Experts of a small language model: 8391 steps.
Below are experts of layer 8 (counted from 0) of a mixture-of-experts language model. Rows are named router (the router's row for the expert), gate (a neuron's input weights, with its number), up (a neuron's input weights, with its number) and show model dimensions 320-383. Each number is 50 + 10 x the weight over its row's rms, rounded and kept within 0 to 99.
After each expert's rows: a language model's description of what the expert responds to. This comes from a sample of Wikipedia text that the model never trained on.

# expert 19
router:56 46 49 49 46 43 54 59 57 46 47 46 44 43 49 52 58 46 86 72 35 59 49 45 49 51 72 26 47 39 56 40 62 63 54 61 55 68 40 52 71 49 63 53 46 48 70 47 44 54 47 65 49 40 47 60 55 46 57 52 69 36 50 47
gate0:30 58 55 67 47 43 75 39 40 63 56 23 62 45 46 59 52 63 53 65 58 51 48 63 54 32 47 36 34 40 49 38 51 61 28 46 48 61 54 53 63 60 48 54 59 56 62 55 45 47 44 45 50 50 42 61 51 40 58 55 64 45 38 37
up0:33 39 39 67 44 52 64 40 44 64 64 27 54 48 45 59 48 50 55 64 54 59 46 65 53 33 40 39 29 44 45 39 47 56 34 53 57 65 67 48 67 42 38 43 47 58 63 36 33 54 43 50 52 49 47 47 48 42 48 64 69 55 49 33
gate1:69 44 40 51 21 55 40 48 48 50 49 34 63 48 43 50 52 39 58 47 44 34 55 43 57 37 53 56 55 40 54 64 70 58 45 64 34 40 51 63 64 45 50 56 35 55 45 50 48 50 39 34 50 50 51 57 42 43 66 71 49 47 36 48
up1:36 63 52 57 67 50 60 50 51 43 41 57 38 50 43 47 42 51 37 62 56 58 45 64 44 55 46 41 52 63 56 30 22 56 51 35 62 62 59 45 40 58 56 52 59 39 53 50 51 56 52 64 43 55 56 41 61 59 34 34 43 71 60 44
gate2:46 39 56 35 43 46 42 49 52 80 32 55 54 52 49 57 45 60 61 64 40 45 25 41 45 49 59 52 62 42 59 49 42 44 39 23 52 60 51 52 52 51 32 66 61 56 43 48 50 53 55 57 48 46 52 37 49 55 46 53 50 65 47 57
up2:56 61 35 56 45 50 49 68 43 43 65 46 48 58 53 46 47 50 56 64 51 57 61 44 30 34 42 27 56 47 46 47 67 44 63 53 40 53 63 56 43 53 73 50 47 48 55 74 58 36 52 53 56 49 50 56 40 68 58 57 58 56 56 64
gate3:47 50 49 57 31 47 60 49 47 30 49 50 42 48 54 50 40 43 50 68 38 47 57 45 33 43 59 59 40 45 41 54 60 54 50 58 55 68 34 62 44 51 53 64 39 48 40 51 54 46 36 51 48 58 52 49 54 41 65 60 54 56 55 13
up3:43 49 43 58 43 45 44 51 34 49 37 31 37 45 49 42 45 60 50 30 57 45 47 44 45 53 53 43 48 38 35 44 43 35 39 46 41 52 67 40 51 64 55 54 64 42 54 47 54 55 66 49 59 47 36 70 49 48 62 43 45 42 48 73
gate4:47 47 61 58 46 73 41 48 31 78 36 52 56 43 45 52 24 29 57 68 40 43 45 56 48 59 38 52 42 33 61 67 64 57 46 51 59 53 55 57 47 56 46 60 63 63 60 53 59 42 36 60 32 44 54 39 46 47 55 49 50 45 41 55
up4:60 54 56 55 49 55 29 55 52 71 61 43 60 57 40 50 40 49 49 72 40 50 49 59 23 59 53 47 46 43 49 65 68 54 41 61 51 53 57 62 44 54 48 45 62 72 57 53 57 54 39 44 48 43 44 44 55 26 52 54 60 45 24 55
gate5:72 58 53 58 28 57 60 37 43 40 37 53 42 43 54 42 42 55 44 50 35 62 59 52 39 45 63 54 39 56 53 60 43 48 41 50 45 36 34 36 51 62 50 66 58 54 54 45 50 45 51 54 63 50 66 58 71 35 51 57 49 57 67 45
up5:25 47 56 50 76 49 41 47 40 55 55 51 36 54 66 37 46 43 39 41 58 36 61 52 55 55 43 49 45 54 33 68 57 40 50 61 60 43 46 54 36 55 52 52 68 55 37 61 53 52 46 49 40 53 72 40 39 63 51 40 52 47 46 52
gate6:51 28 46 56 45 46 36 50 54 39 40 47 56 40 48 54 47 40 53 58 51 40 47 58 59 51 73 43 62 32 53 45 47 56 67 47 38 60 48 56 56 33 53 25 54 42 41 43 48 56 46 47 55 56 47 63 55 33 46 50 45 38 43 43
up6:60 34 42 60 53 56 57 33 39 54 47 51 56 59 53 45 51 49 66 48 40 52 58 33 44 56 56 51 35 50 40 61 60 57 49 39 58 51 40 57 59 38 53 40 39 42 47 39 48 46 40 44 55 55 65 55 45 18 57 51 41 54 59 43
gate7:46 56 34 42 55 48 55 43 63 54 59 43 54 53 32 51 35 34 47 47 55 48 54 60 60 44 50 41 54 58 68 32 39 46 54 39 54 66 48 44 66 49 50 43 31 42 63 48 60 57 43 45 49 32 60 54 41 67 60 46 43 58 50 46
up7:57 54 44 42 37 44 56 44 55 53 56 36 61 83 44 56 47 46 49 39 40 48 46 45 54 41 59 63 26 43 56 22 46 43 57 37 56 38 73 55 45 41 37 41 43 48 49 31 52 41 50 53 46 64 33 33 43 56 30 61 48 51 45 44
Description: Word-initial capitalized pieces opening personal and place names, such as Ar, Ham, Gal, Huss, McG, often in lists of people.

# expert 10
router:43 64 34 50 58 28 60 32 64 53 39 46 53 49 48 34 57 36 68 63 38 47 48 40 40 58 70 24 51 43 54 45 61 65 44 56 41 50 32 64 60 56 40 60 64 47 38 41 46 47 42 67 52 50 39 48 62 44 55 51 64 37 49 50
gate0:43 55 52 35 67 52 59 47 40 66 59 56 54 35 54 53 46 59 68 51 41 55 43 50 37 51 44 45 65 41 57 48 64 38 57 59 51 52 39 62 60 68 38 45 48 65 19 30 48 47 59 51 53 54 56 45 64 51 46 55 55 65 58 61
up0:67 53 40 51 46 55 62 53 64 48 55 39 49 59 59 65 55 34 49 39 38 58 66 43 64 58 62 43 60 67 58 42 49 44 52 43 64 47 53 45 39 52 54 42 44 27 36 49 35 35 51 61 72 45 71 52 49 51 64 33 50 49 59 65
gate1:53 46 54 47 55 37 30 63 52 41 51 38 59 37 34 53 36 49 60 51 31 53 64 33 47 49 63 31 53 36 58 38 51 67 59 56 47 55 46 46 71 45 60 31 58 23 49 42 50 44 48 59 66 45 58 47 55 56 53 46 52 62 49 34
up1:50 47 52 58 49 38 45 47 43 56 44 56 67 54 33 39 40 61 50 55 28 40 47 40 40 33 56 51 56 51 48 21 67 47 31 27 52 55 32 41 59 44 55 48 58 51 56 40 69 63 69 53 64 48 45 57 66 53 68 58 40 55 33 31
gate2:45 48 56 48 45 54 40 54 58 42 37 38 49 55 51 60 47 57 51 52 38 57 73 45 54 67 60 59 43 48 36 44 56 41 49 53 43 64 38 28 60 50 51 60 54 25 54 43 50 56 49 41 45 52 49 46 53 38 63 49 56 57 52 65
up2:52 53 56 62 49 44 54 44 84 55 54 66 77 50 52 72 51 48 50 59 48 46 42 44 59 55 60 57 39 49 51 48 49 41 57 47 48 50 44 33 37 56 45 45 35 60 23 63 33 54 41 55 47 62 49 37 32 49 69 72 36 49 56 62
gate3:54 56 36 65 50 41 57 52 50 49 55 45 58 31 54 35 34 58 46 50 46 41 58 48 42 62 59 36 45 45 56 50 53 58 62 56 30 45 34 41 49 65 34 41 49 28 54 64 44 54 50 39 61 59 21 61 42 36 63 47 59 49 35 45
up3:34 50 35 37 52 65 64 64 59 64 51 55 41 54 56 60 52 25 56 49 55 59 47 51 46 60 40 43 63 62 79 64 40 36 61 44 56 66 34 53 54 45 47 45 49 56 56 42 36 59 57 51 47 40 36 64 56 45 45 67 42 51 58 57
gate4:54 59 56 70 61 67 45 48 60 71 47 48 51 44 45 53 59 44 61 52 44 51 52 62 61 58 51 63 49 41 51 41 63 57 39 64 43 38 48 58 53 46 49 46 66 38 51 62 51 42 51 52 33 58 49 53 55 53 53 52 46 56 43 67
up4:57 47 39 48 33 54 44 44 59 59 56 56 32 50 54 52 40 41 51 54 48 36 42 56 35 39 57 56 30 61 49 63 42 36 49 40 34 40 41 40 55 41 39 64 55 61 46 53 52 43 55 55 54 42 51 76 53 38 54 52 45 37 43 61
gate5:40 45 49 61 53 47 52 36 58 36 40 58 60 60 40 58 37 35 65 62 48 53 34 43 48 52 42 40 51 49 62 52 62 47 51 64 48 64 61 48 57 76 39 36 47 55 56 54 39 56 51 50 68 56 46 31 69 46 43 50 48 69 71 37
up5:39 45 55 35 50 47 46 50 51 41 41 62 57 46 49 38 40 49 51 72 44 52 39 34 56 50 57 44 44 60 57 50 67 45 52 56 32 54 58 55 69 44 78 35 45 64 48 56 35 63 62 55 52 50 50 64 39 46 41 54 48 56 51 34
gate6:48 50 34 46 38 60 52 65 31 61 44 57 51 51 58 55 50 50 67 62 59 59 52 45 48 44 35 51 62 62 54 42 45 52 39 45 36 62 28 45 47 74 67 43 44 48 66 47 51 45 69 53 54 58 46 43 52 65 50 70 60 47 39 48
up6:42 52 54 35 41 28 26 71 70 55 43 57 47 49 50 51 38 66 46 52 46 56 35 34 46 61 45 66 40 37 64 72 62 67 56 33 59 39 39 49 60 42 29 70 40 61 34 48 67 52 47 40 62 52 36 46 44 39 60 61 47 55 51 55
gate7:41 46 39 59 36 44 56 59 27 50 56 50 47 55 49 68 52 49 57 60 23 58 47 51 44 51 53 47 49 38 49 34 38 64 55 55 38 54 48 37 44 70 48 34 53 51 59 54 67 45 48 42 57 63 46 46 50 18 49 50 44 49 33 23
up7:50 54 53 58 38 48 29 64 29 50 39 47 31 54 54 66 57 42 47 45 41 45 44 71 65 62 44 59 65 57 64 58 26 51 45 64 43 66 61 57 58 40 63 46 61 57 68 51 58 41 48 50 45 56 55 42 55 55 48 40 52 57 34 41
Description: Place names and nation words inside organisation or university names and lists, like New York, Japan, California, United, Ministry of.

# expert 7
router:59 31 52 53 44 48 53 55 52 51 34 43 35 57 63 31 53 51 62 54 40 57 43 45 66 41 55 44 39 53 52 45 51 51 33 71 59 44 45 55 66 48 47 48 47 49 45 65 71 34 23 46 47 56 56 65 52 33 45 53 90 38 61 46
gate0:53 51 39 43 55 61 39 42 47 50 55 48 55 41 55 35 50 50 55 58 48 52 53 48 45 59 43 52 59 40 56 35 34 36 55 51 47 42 54 48 54 32 63 34 40 42 52 51 50 43 47 35 43 57 63 49 75 47 57 60 57 52 64 65
up0:43 67 57 55 39 43 52 66 29 56 55 38 54 45 54 64 39 66 47 44 52 59 52 41 59 35 49 50 36 54 51 46 43 57 56 50 55 58 79 55 53 20 48 53 53 64 37 30 47 45 48 52 40 45 42 42 49 29 54 49 41 38 41 51
gate1:40 18 53 67 31 44 29 52 45 52 39 58 40 56 31 38 55 56 51 45 72 54 51 57 64 39 59 27 62 43 51 42 54 52 45 49 46 65 37 45 53 41 59 61 73 48 45 45 53 41 30 62 41 53 34 52 66 38 50 54 53 58 45 30
up1:43 48 57 59 44 54 58 46 44 53 38 35 46 42 34 44 39 37 55 46 24 66 55 69 62 47 36 51 50 49 48 56 38 64 52 52 56 62 54 60 40 50 55 35 49 43 44 57 38 43 52 65 34 44 38 43 47 50 43 58 54 53 49 62
gate2:42 47 48 29 41 57 66 57 63 71 53 44 53 49 41 62 57 54 57 45 38 48 38 65 49 76 63 25 50 57 55 41 61 46 55 42 58 44 43 37 58 51 49 51 49 44 37 52 60 59 61 68 62 39 57 32 52 46 57 23 50 45 59 40
up2:41 37 40 45 76 56 52 50 48 58 56 49 43 46 61 58 55 50 44 54 65 54 36 44 42 34 38 56 40 62 56 49 66 47 47 42 53 39 63 55 40 46 49 51 64 55 50 51 57 46 54 54 56 46 45 50 48 50 29 43 61 61 36 34
gate3:44 39 47 45 43 50 37 35 58 67 45 41 40 45 42 45 58 44 59 53 51 55 53 45 30 52 43 36 59 52 50 43 58 65 49 56 59 46 32 46 54 38 63 46 59 56 60 63 53 37 44 53 54 53 34 61 35 55 45 55 55 36 57 38
up3:54 64 42 60 44 47 54 68 50 34 44 65 67 53 59 50 44 55 46 48 46 51 61 56 75 46 63 47 53 49 53 60 58 37 63 48 38 63 46 46 54 57 42 54 49 40 34 41 54 59 66 54 44 53 63 40 72 50 71 51 53 64 45 49
gate4:69 37 53 41 53 35 50 48 62 45 40 42 37 42 49 73 31 48 58 55 59 62 48 58 62 55 46 56 39 57 60 42 56 46 35 59 48 69 40 56 47 41 62 57 58 46 66 50 52 46 38 49 47 40 56 48 63 51 61 50 60 64 55 40
up4:40 64 48 58 48 58 45 46 41 52 62 51 62 57 35 39 50 47 46 32 38 37 62 49 36 51 50 57 42 39 51 50 43 54 54 44 45 45 54 53 50 59 38 50 31 48 47 54 47 62 55 51 50 56 41 52 43 46 37 50 42 54 56 52
gate5:55 46 65 52 44 32 54 50 48 57 49 46 69 60 42 60 52 45 60 44 62 57 36 45 37 76 51 44 37 43 62 53 47 35 45 64 58 45 49 39 62 49 58 54 67 50 48 53 63 65 40 47 40 63 45 58 60 51 59 29 42 39 63 39
up5:39 48 35 53 39 47 43 56 41 49 48 43 44 39 51 49 34 73 45 55 60 53 45 50 76 55 36 58 43 60 28 33 37 48 51 37 30 41 58 58 51 39 49 41 41 58 63 53 34 58 50 56 47 54 51 43 49 48 45 52 34 62 46 55
gate6:54 42 47 48 50 51 40 70 46 45 46 53 53 53 37 52 45 48 55 62 62 50 45 68 57 50 31 37 48 46 42 50 40 50 56 70 42 44 55 50 49 45 58 66 43 38 38 35 55 39 42 43 41 52 51 62 41 52 44 29 31 50 40 61
up6:64 48 49 41 50 55 55 32 47 45 65 53 50 53 65 53 54 42 33 39 45 28 39 51 56 42 58 49 50 50 49 39 42 53 38 46 49 46 46 65 57 58 45 63 42 61 73 52 23 60 57 43 50 49 42 39 46 43 62 75 55 40 25 53
gate7:39 42 51 60 43 32 52 50 48 52 46 49 57 52 62 48 69 43 49 57 41 46 64 36 42 52 44 43 47 33 53 47 54 55 35 55 51 47 40 46 52 43 42 69 60 51 46 31 39 44 39 65 31 42 62 45 52 41 62 39 57 43 64 59
up7:39 50 48 45 43 44 65 56 44 63 57 49 63 57 60 59 60 68 52 58 34 61 48 47 56 55 52 60 37 45 36 49 45 70 47 42 56 36 52 43 52 45 39 49 62 58 31 39 35 58 35 41 43 53 59 67 54 57 63 41 53 41 47 70
Description: Prepositions, connectives and field labels in infobox and list lines, such as Location of, Maintained by, Type:, Website, Synonyms.

# expert 60
router:45 54 52 58 40 44 50 61 35 55 36 49 53 41 50 40 50 38 58 32 50 64 44 53 51 60 65 28 57 40 72 40 80 55 51 43 63 38 37 53 71 36 40 48 58 54 38 38 55 50 40 52 44 66 53 60 65 36 67 47 86 45 50 32
gate0:51 53 63 44 47 41 70 58 38 49 46 48 49 45 58 59 30 57 52 48 69 42 52 50 44 50 55 36 43 45 57 55 49 32 41 56 53 32 46 67 60 66 47 47 74 73 43 30 36 71 44 42 63 52 63 45 64 31 45 65 41 48 41 49
up0:60 48 50 44 48 59 56 43 54 54 47 58 39 48 46 48 57 30 54 50 53 60 62 32 30 60 54 44 36 41 46 58 63 36 54 60 60 46 53 37 44 47 60 44 65 48 43 64 44 49 68 50 63 61 41 41 63 36 44 66 53 57 50 39
gate1:44 41 52 36 41 44 47 63 65 24 49 43 38 43 35 49 33 63 58 56 52 40 20 58 41 55 44 63 32 45 63 32 44 53 47 45 25 41 61 50 56 55 37 52 54 46 43 43 31 50 49 57 57 41 42 54 45 48 52 42 39 33 39 44
up1:67 59 40 74 66 56 49 44 47 63 51 48 60 69 46 42 62 46 45 51 43 65 66 38 65 53 55 37 63 45 50 62 64 44 46 44 68 57 43 45 36 41 73 39 60 49 63 58 72 56 61 45 47 57 54 53 49 61 50 45 49 63 43 47
gate2:37 57 50 63 29 48 43 66 60 50 35 45 55 44 47 47 58 36 51 48 57 44 54 48 55 53 58 56 68 59 42 66 41 48 53 52 51 48 43 43 53 51 51 59 56 45 42 44 52 24 40 62 49 54 60 49 46 55 50 51 65 71 51 64
up2:52 55 64 57 30 50 46 39 31 61 51 40 56 48 49 49 56 48 43 51 48 36 49 49 48 57 54 53 67 42 53 50 46 53 53 46 51 49 47 56 51 44 57 62 47 44 54 43 70 71 55 39 52 48 61 59 56 52 40 62 61 74 59 54
gate3:62 42 51 59 55 36 53 48 65 47 42 45 77 46 54 38 57 29 55 56 52 62 58 34 52 69 50 53 54 50 67 41 40 32 59 60 58 47 58 45 50 45 55 49 40 34 44 37 49 34 56 46 49 46 48 71 50 52 48 40 51 70 56 38
up3:47 57 48 41 46 68 63 39 49 39 46 55 43 46 51 59 39 64 45 52 38 36 42 56 42 64 49 51 45 48 62 57 46 64 47 50 49 53 38 43 41 55 42 76 56 59 56 40 55 56 51 64 56 44 38 50 47 64 36 41 44 52 64 63
gate4:49 51 46 49 34 36 69 46 62 59 48 46 64 48 28 41 62 57 51 59 58 51 33 49 60 53 33 59 32 66 59 32 28 45 41 48 38 54 67 69 80 41 52 47 63 46 72 46 40 70 45 48 37 51 50 51 54 58 60 48 52 40 54 41
up4:49 59 60 58 49 53 37 54 46 42 32 52 53 62 56 42 50 62 52 41 48 64 40 57 48 56 47 55 51 59 66 57 41 63 43 45 46 38 43 59 39 48 54 45 50 55 56 56 43 56 53 42 65 66 44 50 35 67 56 33 52 37 45 39
gate5:56 38 44 64 64 47 40 59 62 41 32 43 55 53 62 38 49 49 50 54 44 54 48 46 64 54 68 34 51 62 59 64 49 55 48 50 44 51 50 56 65 49 45 39 41 45 46 37 31 48 70 49 54 49 53 57 37 47 62 71 57 34 55 62
up5:45 46 66 61 48 38 51 44 57 45 46 49 64 44 55 41 60 42 48 60 54 36 42 55 45 74 50 49 68 50 58 46 46 44 44 45 65 37 43 53 61 28 54 53 54 39 55 54 58 51 48 52 52 38 66 65 37 39 53 59 54 36 46 43
gate6:40 53 37 42 75 48 48 51 61 35 37 46 68 61 31 51 65 23 60 62 51 53 49 54 53 45 34 49 43 53 54 50 52 60 47 48 64 52 56 45 42 71 66 48 40 37 35 42 40 56 40 54 41 45 43 38 58 35 48 35 42 43 55 53
up6:37 43 53 52 78 51 47 47 50 40 42 51 60 68 33 58 64 29 52 59 45 49 48 55 45 56 40 54 44 54 63 56 56 54 42 48 46 50 46 50 47 68 65 51 43 45 63 57 40 62 41 55 43 49 41 45 60 38 49 38 40 31 50 45
gate7:68 27 47 48 39 46 43 56 54 40 55 37 51 54 51 44 62 48 52 47 34 61 32 55 58 53 47 58 54 38 40 38 47 50 58 43 55 43 62 41 54 54 45 49 69 65 60 62 49 68 54 51 32 47 50 54 31 48 56 68 52 39 63 49
up7:42 46 44 57 64 46 50 53 57 49 47 29 50 40 59 47 36 68 50 49 62 64 54 43 40 29 63 55 44 40 41 55 48 41 52 56 23 44 56 68 48 55 49 56 55 57 58 71 65 47 63 29 36 38 52 45 62 36 59 52 57 44 41 63
Description: Prepositions and copulas in biographical prose, e.g. in, of, was, at, for, during, as in sheriff in 1940.

# expert 55
router:34 34 47 62 38 56 51 56 48 52 14 50 58 56 46 54 55 47 83 68 49 40 52 40 56 61 49 59 35 59 54 55 67 58 39 69 59 64 43 42 70 44 45 55 53 39 39 54 61 45 38 46 48 75 48 49 59 41 59 57 60 41 68 53
gate0:40 39 62 53 47 36 48 55 71 53 65 66 56 47 48 67 46 52 71 70 54 50 54 36 45 56 55 51 34 34 41 42 77 45 61 61 45 50 39 34 57 56 59 60 50 37 52 48 52 46 47 55 66 66 57 54 48 56 48 61 51 41 46 27
up0:42 54 53 26 42 41 49 55 42 43 49 48 28 52 50 35 73 60 44 47 58 54 46 57 43 43 44 45 65 60 59 38 35 52 45 34 52 52 47 63 44 38 52 55 46 68 45 52 41 52 63 48 57 45 40 39 55 41 52 31 61 54 40 56
gate1:50 63 49 45 55 51 62 63 53 72 71 47 38 62 46 47 54 35 46 66 44 59 66 36 54 75 34 48 40 41 48 70 51 44 44 46 67 38 56 34 56 59 52 68 59 27 53 46 57 33 47 43 40 48 64 53 39 46 53 35 52 48 42 48
up1:40 44 48 52 73 62 65 69 51 48 42 55 53 52 46 40 55 39 54 47 50 28 44 67 49 62 57 47 38 53 60 55 46 49 26 50 39 44 48 48 37 40 33 59 26 33 49 66 64 49 59 47 56 57 54 51 45 40 52 34 54 47 67 45
gate2:37 69 36 51 47 59 46 49 52 48 24 39 58 46 40 79 29 44 44 42 58 57 54 51 54 53 49 44 33 37 38 52 29 64 56 54 45 51 58 32 53 50 52 45 47 61 49 35 51 48 45 53 34 43 40 49 64 59 35 53 53 48 66 47
up2:34 56 51 51 68 40 74 57 62 50 52 48 51 57 52 48 49 56 38 49 37 56 54 57 53 44 58 41 59 53 58 38 56 33 50 56 44 51 36 59 51 54 45 60 60 56 58 30 60 50 61 50 59 53 52 44 49 46 46 45 58 34 40 59
gate3:59 42 46 52 49 59 58 59 61 32 45 42 51 53 51 50 43 38 42 54 45 42 47 19 52 60 43 52 49 37 37 45 53 41 61 53 44 54 48 44 53 57 36 51 35 38 31 60 37 46 43 61 42 53 44 34 57 37 32 55 51 42 55 51
up3:50 53 59 26 34 50 47 53 81 53 36 61 45 42 43 52 64 48 50 43 49 43 58 39 46 32 45 46 48 43 38 47 53 65 64 54 30 56 45 57 47 62 48 57 48 42 55 40 55 34 49 56 52 46 47 42 38 47 37 41 59 53 31 67
gate4:36 35 42 46 40 49 61 40 48 44 40 56 37 58 35 52 54 70 48 45 36 66 63 57 38 55 46 50 31 38 61 58 78 52 45 64 50 53 37 45 63 60 60 72 74 51 59 32 58 54 50 45 42 54 43 53 61 60 48 50 52 53 42 46
up4:61 50 35 64 66 58 47 37 63 56 63 36 53 62 35 50 44 28 54 37 60 46 52 58 56 65 60 56 59 61 48 53 50 33 54 81 67 49 54 60 52 52 33 48 33 50 57 41 37 61 48 40 48 56 58 39 45 67 57 62 51 54 61 57
gate5:54 63 43 56 59 53 56 54 50 52 72 48 39 61 51 42 37 30 49 57 58 54 48 43 51 59 56 50 49 37 51 48 58 40 53 51 60 37 52 74 67 40 59 38 47 42 19 54 58 54 36 53 44 54 62 40 42 49 61 61 56 36 51 49
up5:54 68 37 47 62 57 51 63 68 57 69 55 47 53 40 47 54 44 60 47 58 38 53 27 44 49 47 51 46 34 22 49 52 45 60 55 44 35 52 63 52 34 53 50 34 44 34 55 45 48 62 53 47 69 38 44 46 69 55 40 53 53 60 48
gate6:49 47 44 47 63 45 51 49 42 47 55 32 34 40 52 60 54 49 66 57 57 47 54 51 46 58 46 54 56 19 67 46 61 61 39 66 58 57 45 63 50 59 48 59 49 19 49 28 47 61 50 40 54 40 47 36 44 66 40 47 50 53 78 47
up6:45 57 52 45 57 44 40 22 49 61 46 46 51 58 34 53 54 63 45 37 43 33 63 64 57 46 40 56 56 51 45 54 50 42 73 50 68 40 50 62 67 46 67 50 42 65 59 65 31 20 47 36 33 46 38 64 43 49 54 46 49 46 46 45
gate7:41 48 47 46 48 59 50 67 44 69 39 48 59 36 49 43 78 60 52 61 54 47 63 46 56 37 69 44 61 55 52 59 47 58 29 40 43 53 59 54 34 62 50 61 59 43 56 57 52 53 46 49 50 27 64 42 39 45 53 45 58 40 30 49
up7:53 53 43 42 54 53 59 32 68 45 53 43 57 49 55 52 38 44 40 53 58 54 48 82 53 32 46 51 56 43 67 39 50 47 72 60 55 51 42 33 53 40 56 46 43 65 51 58 54 44 46 34 43 65 65 42 32 68 50 34 45 46 49 54
Description: Final pieces of European surnames and place names, such as ović, owski, sson, mann, bach, and Polish or German endings.

# expert 8
router:53 52 39 60 53 36 56 50 50 47 53 51 40 50 41 35 49 43 75 63 47 52 46 48 55 52 54 33 33 32 52 43 56 56 53 49 69 42 49 50 59 56 48 54 42 63 28 53 38 55 30 55 40 69 53 51 48 37 35 45 79 29 46 40
gate0:53 44 42 32 63 41 62 49 41 57 54 41 65 45 52 46 70 44 69 42 51 38 53 35 55 46 40 57 46 45 50 46 50 43 42 47 56 41 54 61 63 44 66 50 39 44 45 41 32 53 43 47 50 67 50 43 53 59 41 42 54 42 42 51
up0:50 58 44 56 31 41 48 63 44 46 59 53 25 61 53 43 36 52 44 57 54 49 46 61 51 47 54 47 45 46 62 28 51 50 48 41 51 45 49 43 40 56 34 79 58 55 42 57 48 57 58 37 43 26 34 50 55 50 59 43 63 52 39 54
gate1:31 43 52 66 53 29 61 34 53 57 48 43 62 51 44 47 46 60 67 52 45 46 58 36 35 29 46 33 48 40 56 45 51 51 65 62 60 69 52 35 42 49 64 53 57 58 44 62 46 50 68 48 37 39 52 43 56 57 52 31 59 52 39 52
up1:41 50 31 48 63 60 49 44 41 69 44 59 48 43 51 35 53 52 58 51 39 51 48 42 56 53 49 55 36 48 46 56 55 38 49 58 47 48 67 57 42 25 60 48 58 66 53 38 68 42 49 33 35 45 52 53 47 53 43 50 56 38 47 39
gate2:55 57 37 53 60 42 42 54 56 41 39 51 53 45 41 44 45 56 59 52 56 64 47 58 52 58 60 40 50 51 43 56 36 55 54 41 58 26 43 63 46 35 53 48 56 57 61 40 51 43 42 49 67 42 47 41 67 61 44 59 53 54 65 45
up2:45 42 43 40 55 45 27 66 69 52 59 51 56 55 46 39 50 49 59 56 58 56 46 38 50 56 57 51 60 46 41 51 43 46 48 39 60 41 49 74 41 42 50 45 55 61 56 59 56 47 54 28 68 46 50 40 70 56 41 39 61 38 74 53
gate3:41 58 35 58 50 52 64 54 45 62 46 34 70 52 33 43 41 43 47 44 53 49 46 60 44 53 43 49 57 44 57 45 63 44 49 28 35 67 47 39 42 54 62 63 54 45 40 52 33 46 42 46 50 62 53 48 55 45 54 65 40 72 39 37
up3:54 48 76 48 46 56 47 38 41 46 51 60 48 43 59 64 66 57 51 47 36 55 51 49 61 52 47 38 30 54 58 51 50 56 60 64 61 38 46 46 48 59 50 60 54 38 54 44 76 40 49 50 61 43 54 55 55 64 54 28 61 24 63 62
gate4:32 53 51 58 46 45 59 41 50 51 47 51 47 62 39 63 46 49 63 49 47 62 51 53 53 60 48 56 36 40 49 59 38 51 55 58 52 58 45 40 45 27 53 61 20 64 47 59 48 55 39 62 59 68 41 44 52 47 55 50 52 41 63 46
up4:34 60 56 63 46 55 58 57 63 63 48 40 34 63 50 36 51 41 58 47 60 50 40 60 58 46 45 41 47 51 59 54 46 57 47 50 72 48 57 57 43 34 45 38 37 46 34 62 45 52 27 52 44 52 47 38 58 53 46 40 47 44 44 50
gate5:54 53 49 23 30 63 75 41 49 37 43 59 62 40 40 46 47 41 48 51 73 49 40 45 60 35 28 67 57 46 37 37 50 45 43 40 33 59 38 66 68 47 59 65 33 42 53 55 52 47 42 39 36 64 47 54 36 49 43 63 41 47 45 33
up5:48 54 46 57 64 40 22 37 55 29 57 39 47 48 64 41 46 36 40 69 30 43 50 60 37 38 70 47 46 65 54 56 46 71 50 52 65 54 50 57 40 47 44 49 56 52 49 43 44 46 30 64 43 37 53 49 60 52 51 35 65 36 41 53
gate6:39 41 52 42 55 40 57 52 28 59 62 42 49 56 55 52 60 70 45 48 40 39 58 47 53 40 44 50 63 49 49 45 50 69 42 43 53 43 46 64 53 54 64 61 78 48 47 41 47 37 42 46 37 48 53 45 52 44 53 63 61 43 37 44
up6:44 63 51 55 56 38 42 51 59 24 54 46 61 48 50 63 49 58 53 62 54 60 50 56 48 48 54 60 48 61 36 65 46 54 61 57 42 70 53 60 37 65 43 33 40 53 60 53 55 63 58 71 43 43 38 60 40 53 40 42 35 52 46 48
gate7:41 47 44 46 42 35 50 57 41 57 57 48 58 34 52 39 43 63 56 45 50 57 48 51 55 49 31 46 50 73 52 70 37 38 61 43 56 66 66 61 61 43 63 52 44 68 57 41 44 29 33 60 41 48 38 62 43 51 64 34 48 58 55 32
up7:46 47 38 60 54 34 48 66 53 58 52 38 56 40 45 52 36 62 47 41 52 55 45 56 52 49 24 55 36 63 44 56 48 47 56 34 52 38 62 53 40 35 57 64 35 60 47 44 55 53 48 26 20 60 33 59 56 52 52 45 50 54 56 50
Description: Infobox and table field labels and cells such as Personal information, Apps, MF, Preceded by, Directed by, and zero entries in stat tables.